config.toml
d_expert = 32
moe_layers = [0, 1, 2, 3, 4, 5, 6, 7]
balance_bias = false
groups_per_token = 3
init_std_router = 0.00698
lr_router = 0.00342
tie_word_embeddings = false
optimizer = "muon_variant"
dataset = "wikipedia_en"
Below are experts of layer 2 (counted from 0) of a mixture-of-experts language model. Rows are named router (the router's row for the expert), gate (a neuron's input weights, with its number), up (a neuron's input weights, with its number), down (a neuron's output weights, with its number) and show model dimensions 96-127. Each number is 128 + 32 x the weight over its row's rms, rounded and kept within 0 to 255. Numbers have three digits each.
Before each expert's rows: "mostly gets" lists some tokens that are sent to it at least half of the time; "comes before" lists some tokens at least twice as common just after its tokens as in all text. This comes from a sample of Wikipedia text that the model never trained on. Tokens count by the router's weight.

# expert 167
mostly gets: "181", "179", "169", "187", "191", "164"
comes before: ", ", "–", "th ", ".", ",", "0"
router:108074122155116139119122112121082109196117148133143151109088113078162141177143123120165180086155
gate0:072106089113138137149104083145088050171067063136120180128113126146148147032130159083117147127131
up0:100089086175149166131160171172179160134114068156129081169098153138148124095155102114103051118091
down0:146158128209112127134130157183129153129092165164165179109106148100123146152127191145131110173079
gate1:139167156096125136104098183168170162074106128174177060113115099122137181106138104149139116146170
up1:080120104115156110101158124135129022127160172071115122145151127135170106093151168140143091137174
down1:132112069133185110130159076123139059121118070123114061105133122072155113119149216132143145076175
gate2:153133147174125141136193091112180112149154170113123106111111135103103176120167142103171079165130
up2:164129094120119134111163129076187176115114151150170116111080115180072168096130101136157121125160
down2:231115144147170094087118150115160162148147141108118149142112091139193141131147103128113147080168
gate3:106097159104053141150094066163105135120109185105148110113150125139171166175162171134114129112165
up3:149136116103092107130085098132087186158110125114173155075139148147107122076167152127126133139126
down3:111139192137163145145136080146114133126199093100136086200120159130132178161142129181155049131140
gate4:120144172190070111132116104126097099220179120135090155077131103105104115115116162132105186111103
up4:067130113130085160135117128126160201135158106151132122137137143105148166116147092128130124072143
down4:102092144147134140145173117108126125146102165117127110138099142141131146162151198121182129170117
gate5:124096148117131157081121186124070153132136065085096156124126124134121135187105125073090139143068
up5:060165108106139116140120139160213159115106161187176094151074144129135106107147135165133127108160
down5:118130106116138152142053137151087133128207133160149132139114098139111122195159135145052131154087
gate6:136175188154161062108128128085161139153132112149172186104119107127158114113128133161108134118131
up6:094151104178098140097183086156131095132117160189138140142101148098157147080136075141116206034118
down6:088149143107077107108118114175149108123118100163151149166133186158163133161157128095112115119182
gate7:136213160136119164112147125167135124188207130132096120131100151128162152112155118128137136136102
up7:117182122160207159099168115169132076146215085135153118121113134098123117105154116135124112109107
down7:054177142111135136118174175154116186129112113096145070071149129119077109127179086146096174075084
gate8:146120067125076124170169145149087133106173165116099143106119180210130142100140100136117127095101
up8:143090113124124132093110215117085140055168121133150147150123098173167181053118136095162182116108
down8:167169134174105070124115140144146098105108105156131099154128102200182120123112158116123097167121
gate9:153139095123135102100105135119101091092168182124117149082183156158062187101131127100158104175157
up9:124094090078067127107146149051130151128139156154198142133134073066107132161133106124138234111083
down9:158126139119107112097137145083152138086187153141188179160100084188167217130101120087071194083154
gate10:131173175122115087077154108077071086096128118113158059135184145108148130172132118143120131141099
up10:099158131179170152091103107102043156125143116107126122103152146100150153087056131145154120125095
down10:108142168149152144153148106133130104108110170131100154161121105202240114148134124150099146092180
gate11:092090107150074118110127074171204106133095165160087055085110113097133157099129149148167147159167
up11:078145087129168154152080209129096066110149089073132116101056177131087175114128158112110094123142
down11:142166110143148159159189097174122067110160089078098141168207176153185183104121059191107107143077
gate12:111096092141120127116192159153137160157129190154104099097103132071122184119131097153132116154096
up12:150079173190146043098153157136148124130142057159139106069121105184139135126132131127184105156114
down12:019094124124159088165183141121127134114108056106151078064127155132136099105121107112186087171085
gate13:144067119112091118117130138146169155113129089093149154188129143144207073166118117056124125105126
up13:146121091127091155147136121103144153126138109158168134102203122175096156143144169073125076154158
down13:103171081094127183086164136121137144127171094107123134075114100135159065091110167136220185111137
gate14:085188146160101111145112117106145107070121103093098082148109080149097100110119155135130126123189
up14:165125133133139151140112146120102117120164062157167129076062203134096085150144129054129126102052
down14:151132154129099122043069122104080133062102122129109162065076148136162149149108115096107101111109
gate15:118150100105148102149115147144067127166184101076095153162205123153167118155108104126087164108142
up15:144143093065106085128087079163172147143061113157156131077101146120138126140127134140090146049125
down15:119154100131106095090102115139120136094173119132132184205110102165116185143170073159079136182157
gate16:124102110168091111065099092154198090144129151189185124093113141110101190124138102113138165117170
up16:138116102135147118158167138112142077119105162109174104125094162129122173162197142135076108128108
down16:221088125164102143116127105132059061115142144098158135115112103138124156125172112124171157176128
gate17:138140201117089097097130131099125090122158080108125114137165218150106133144149164134061089147116
up17:139128074051102112117082141149185123169096196152132150136094171181131105142121125169093141115135
down17:129095104128131113117116163149150103075117176110077095138101127105099133162080095159158138093138

# expert 129
mostly gets: "|---|---|---|---", "}{", "{", "· "
comes before: " ", "Candidate ", "Total ", "±% ", "Votes ", "% "
router:110104103127116138113159121151098143155106184148107106166126135140087081105125092168092089071108
gate0:094076139184131113184105156132151165085131041156125081103153169115152148104154164094099125146167
up0:167096117101114105124223107099131149077135198092110147124154068137127147109149145143132154140124
down0:122107131125133112084152144137137140175093167115150156092091047151107109120148096199111131068123
gate1:147105109139098089070139140131128110156133119116142124159111106084188075150131100095137096128149
up1:144126099116100072075128179149098114188107131124081127109130125130143118113143072131150099092163
down1:085086132129145081117142120160143134169163104148118139119109090147100097134149074171147093123117
gate2:081090126135177163112152136066176156129152141149077078136101130186095109137087125147160112132131
up2:134061097189094173126164099135148146152141143147191137162107135147120074163110087117118130111142
down2:170076162127164168128165180148062171175098114063126102129121164113111113121144111113090124161093
gate3:093129113130164119153173126119083110159123086154144137133150113156155057128098077101117190144089
up3:107156146088130152122129111099140134096092160143057113170110121141090145108104151132123141094155
down3:179125120059135144154141151149115105143087129153135125127075139113132175172156090136127108097133
gate4:116187080096122130179108170119124150063097155116142149136189144115117140186072147116083156155113
up4:120092164170122139059145089122120118170152090152113101127110166144127137127153133066180111113145
down4:134096121176168163174128179039146127115128173095188118147182105114111184153135135144119079148123
gate5:170099149170120129134142158134141165120114157105172181093117098144141160104201133096125096148116
up5:103152113098148112174120129133122134104140086123083080118124093075111163144083184145161202138200
down5:104108116134168075115176162110132101074158169142086102049150125078161118135092130117059088189154
gate6:096106060123110174174124112158175108121156158062162124090137122156126147153180115139086116145121
up6:049102084090149114163146128133112132104143132090118081163182122195155093126155079114096107176163
down6:119168125032102151117095113137104115099118130086116172091195135144146102153130134170128184071175
gate7:091142170094163156108113096131131099158150138207107144103137137149177112121148092157107096144185
up7:114142113112135110125129125170178087088084164141104091108116110138156149166164150078091175118184
down7:146114131146128104150160182148142110143095097105074116066134152176077119092136084095145108134150
gate8:091134116135090096145159117134146084068106130151133096166151046081104098146140150088097066128074
up8:113174085150165111127158124187156117115134102149185139166157091143107090133127149112097061156067
down8:125133137098123140123082128112122070122090092134150154156116067104092111154187091150078166175149
gate9:133096077169079076133124133097111124129151124099123163105172136085119109124120103070108147114114
up9:159171126079156130181120165149151147178155112122127134142134149159110136097153139153126084176101
down9:130111130161182156123128135118087175171108112118202142131142170134131126080157084178165147143149
gate10:120160118111142110066120175148107106160150139156147125134125120127143150218149141140110149110124
up10:162127156130172113211079179161190128115110114181178137109144123178104135121155111103136117169135
down10:118124148095139099089095129145119106109093112104092168125168117102135098124128150069069147104099
gate11:129127142122160080165127127151109179142113140128193105162115156157108185145086082130115135069099
up11:121136137101180060141136099157137186126133101138197130132151156148099185115085066159105113097102
down11:085140115124102112127102148127132126123113097098131104103111123114157118173083130182113128099126
gate12:137130123088147161143121120152141099096144156149103165191143139130120151140115137135043123116125
up12:086080136111171137140175147131141121123158119138141174152183173172149110109099073123035141181121
down12:139164131143105124116083140111100180089080170101102100122085151166143162174157117110157138101193
gate13:100089141094095127078195144186178163096124082162109117162094146140078115181083124188097131107191
up13:032055134135126150062185199118159163126092088197091162189098164118150107097111120093095118140106
down13:156112122127138115068118078176146099123110103095073117081107119162110128106157134100091082180144
gate14:122103156146152157120128140141124175195129118134206182134154131156143127151113102148140101176114
up14:142142136113086119117064090096169114109171069100058084087085168172135175100087165075162109102149
down14:167226114134128170136082131125159127119107174144117149114114095124091157181115127118139114135172
gate15:046148137130146181098184081091093115152121072146099154140120120094169092139130118107086051082096
up15:181100127153136071145095153195111165132089159084153118154134167145124186107136127137222179146162
down15:100157105134148110161129176118119161120181091153123167117047148123096101142141142058111140197100
gate16:153066108143098111113194140123117091107144151124123139123157141113141132157123158057093120159150
up16:112201090150181158093095110126135085073124165120137090120111100136110098108105110105081098131096
down16:150196135107140120099128183152155137104171123160140123093184140098161178114168135067111080152119
gate17:181102112128094076184081118146119115139150160096167124118123185119171105144121123097154115102126
up17:106122132155143162110200071127137106098106143147045121141144099143114118137129114159131094132123
down17:155095082076141113091130097186213173090153132098058145112113118185103134115115133167125169124112

# expert 155
mostly gets: "})", "www", "system", "others", "addition", "members"
comes before: ", ", ") ", "] ", "}", "} ", ". "
router:149119103146110077157065157164102153188113139119146139138109081111168089064155131100118096095165
gate0:107124125132062153137151104092156184141134083105088120157191136133084139103160149166166139155129
up0:146166136056135137142133129074116099145108143166150135136152079085109131120124138093161135154104
down0:200092088117114120142073169132142213125094077105138176128130114151129150102076155117132051082121
gate1:161160069146126138123102146110169063096132145185086096150127113115130115119170171191150163131160
up1:146098150152105114100121141105116101058061209147145120120117116079108121145171190150101135134140
down1:152160138112135117129106150143094153207191146113113117195136118101167107130154088061062103151179
gate2:139122195130181196122158075089165199107113145138154141119130164177161136123125083153126113186099
up2:152095102100133114128109135109138106147141178140164083165166119181101133130192173130160170114129
down2:106107097133099151119165124082067148143165139189133062151108143116093093151108153151118132138199
gate3:125194075124147148141192143108112068135120115107117094125126177114128099131146072198035123149129
up3:084164106088126108160072115157162132130145147128167106103181072075136150109165129125115170130180
down3:148113117124147156106087145132143129196176100130197137125157099105095115112124166062120177120146
gate4:115132139170116085100124112145126146124128111120134153136082127161171133107087113083162119096095
up4:138127125102157124134123125175079153177157149120183173132107122176122123119104099126177119129110
down4:127165133104160125114176140163091119136114091124153206117142051156114093123121168167150065153106
gate5:124130114162093162073133152127164174170173139144137082104143175121103092173121102100046117105128
up5:143092175130127127152224113157156085146074158122116083134129120151100148020043083176149173168146
down5:112121147071105176118230154068150115145067119082126146109146217120118078113069092145071151134155
gate6:110162126175158112150101044132150145122160136087112117080185150126199123122076124176115124144117
up6:146078108084129136089112150128088085149111186133141156157090140115122069129126166105067085177141
down6:140105040093120113157169137149115140074143134146110093171171088182143142089147161059150162107154
gate7:186092129172164138146107140115130148174081185088117166136131160197189097126113106133154125140130
up7:137135152164135162099052102166157135192115111071088150158165162150152112162100154139093135098134
down7:128140114136181132108076173142150143097117162161125133095083069109059122122104159159147102161122
gate8:182188127125112121131115117106142086140135075106119112168149208119124109200132150132126119158110
up8:167065087126139162134094115113181136127142144081119094171127102109120097155134176111113126073167
down8:111150143129127162141108104112133183125146091128151145171108093153161063170195149134151132064107
gate9:156096144208164093074161070072126090066147161110060141115162121148105127163104130149178122141141
up9:099122183149137141108130122121167120190166121114133113153160150130124089041194177087127127109122
down9:131211130132116149164153176154104151131180105171156093178113106099125041073151144101166127109100
gate10:149161108180086136153229140140105176117094041142109153119111130097138178101174103125112126148116
up10:158106136090127170132126064142128127129112135096119137136087133111087057170137094145105131115064
down10:143099154113116134151144123134105150130087121090121134138140076151126154206133116222105164092125
gate11:131162101168098106194128082120191164112143116125134090141136148109174156121109076146104136135123
up11:171063191131156098082138145138094115111105082117132108137074079159074129164154084080150170143115
down11:144129175130068108063046119163074088091160188141128135169160169161130120154112100126131160121136
gate12:105153103118075111090140113098207074164070145076152085143112165102138150153142174102079144122140
up12:110163150127114102127176173134152114171113139115077122157141173142132159104099103166111058084154
down12:129138177151155122088183198132122081147080126133134197083181145131129083119159165092140126116113
gate13:145159108115074127170102146155190117158076153073101190135171159125082171148111122165104165153165
up13:152100126138161143116160120131127129132154133158101074150141125133102085073176066121178080104089
down13:156142109144155102162111113128173090077148055161142126093166097074161097073128093188152137128148
gate14:148152159163123153150087121145131139160128087113133094181175198125083145093145088157094155105108
up14:165158091108127119093132114100120176181114170150102116073173115069125131087113157063140105154150
down14:149125122064152201087110110161094157156125092197189170173117111109072108120156163143155075113142
gate15:064143131067088125112113080121117166141170133123118097120104181067111177156159118118093114138127
up15:042140107148119170129095113094089163099122158170103124067131169145170160134112184061119081160145
down15:057135133065149163139087130104146190190118132114102095107129157159082150140130162116096103113155
gate16:121121183145133125089101140158155128120100147132064091144111185118125177172163158109109128120124
up16:099102130162167164187140151198118146087070112138144135092109179121199133142114075141087170088147
down16:132100139124123149168134151119094129125096129141127079134154136092162141130085109148124184122178
gate17:081100088188059110089110147111136070121084193111094216146091165135144129130148137168123166159151
up17:085140073141129154061161137121104077086175159131098168098153068136074116063122163153160115092150
down17:121192154219124073132110146225183128198123158110094075101136163159105161141075107168147131158116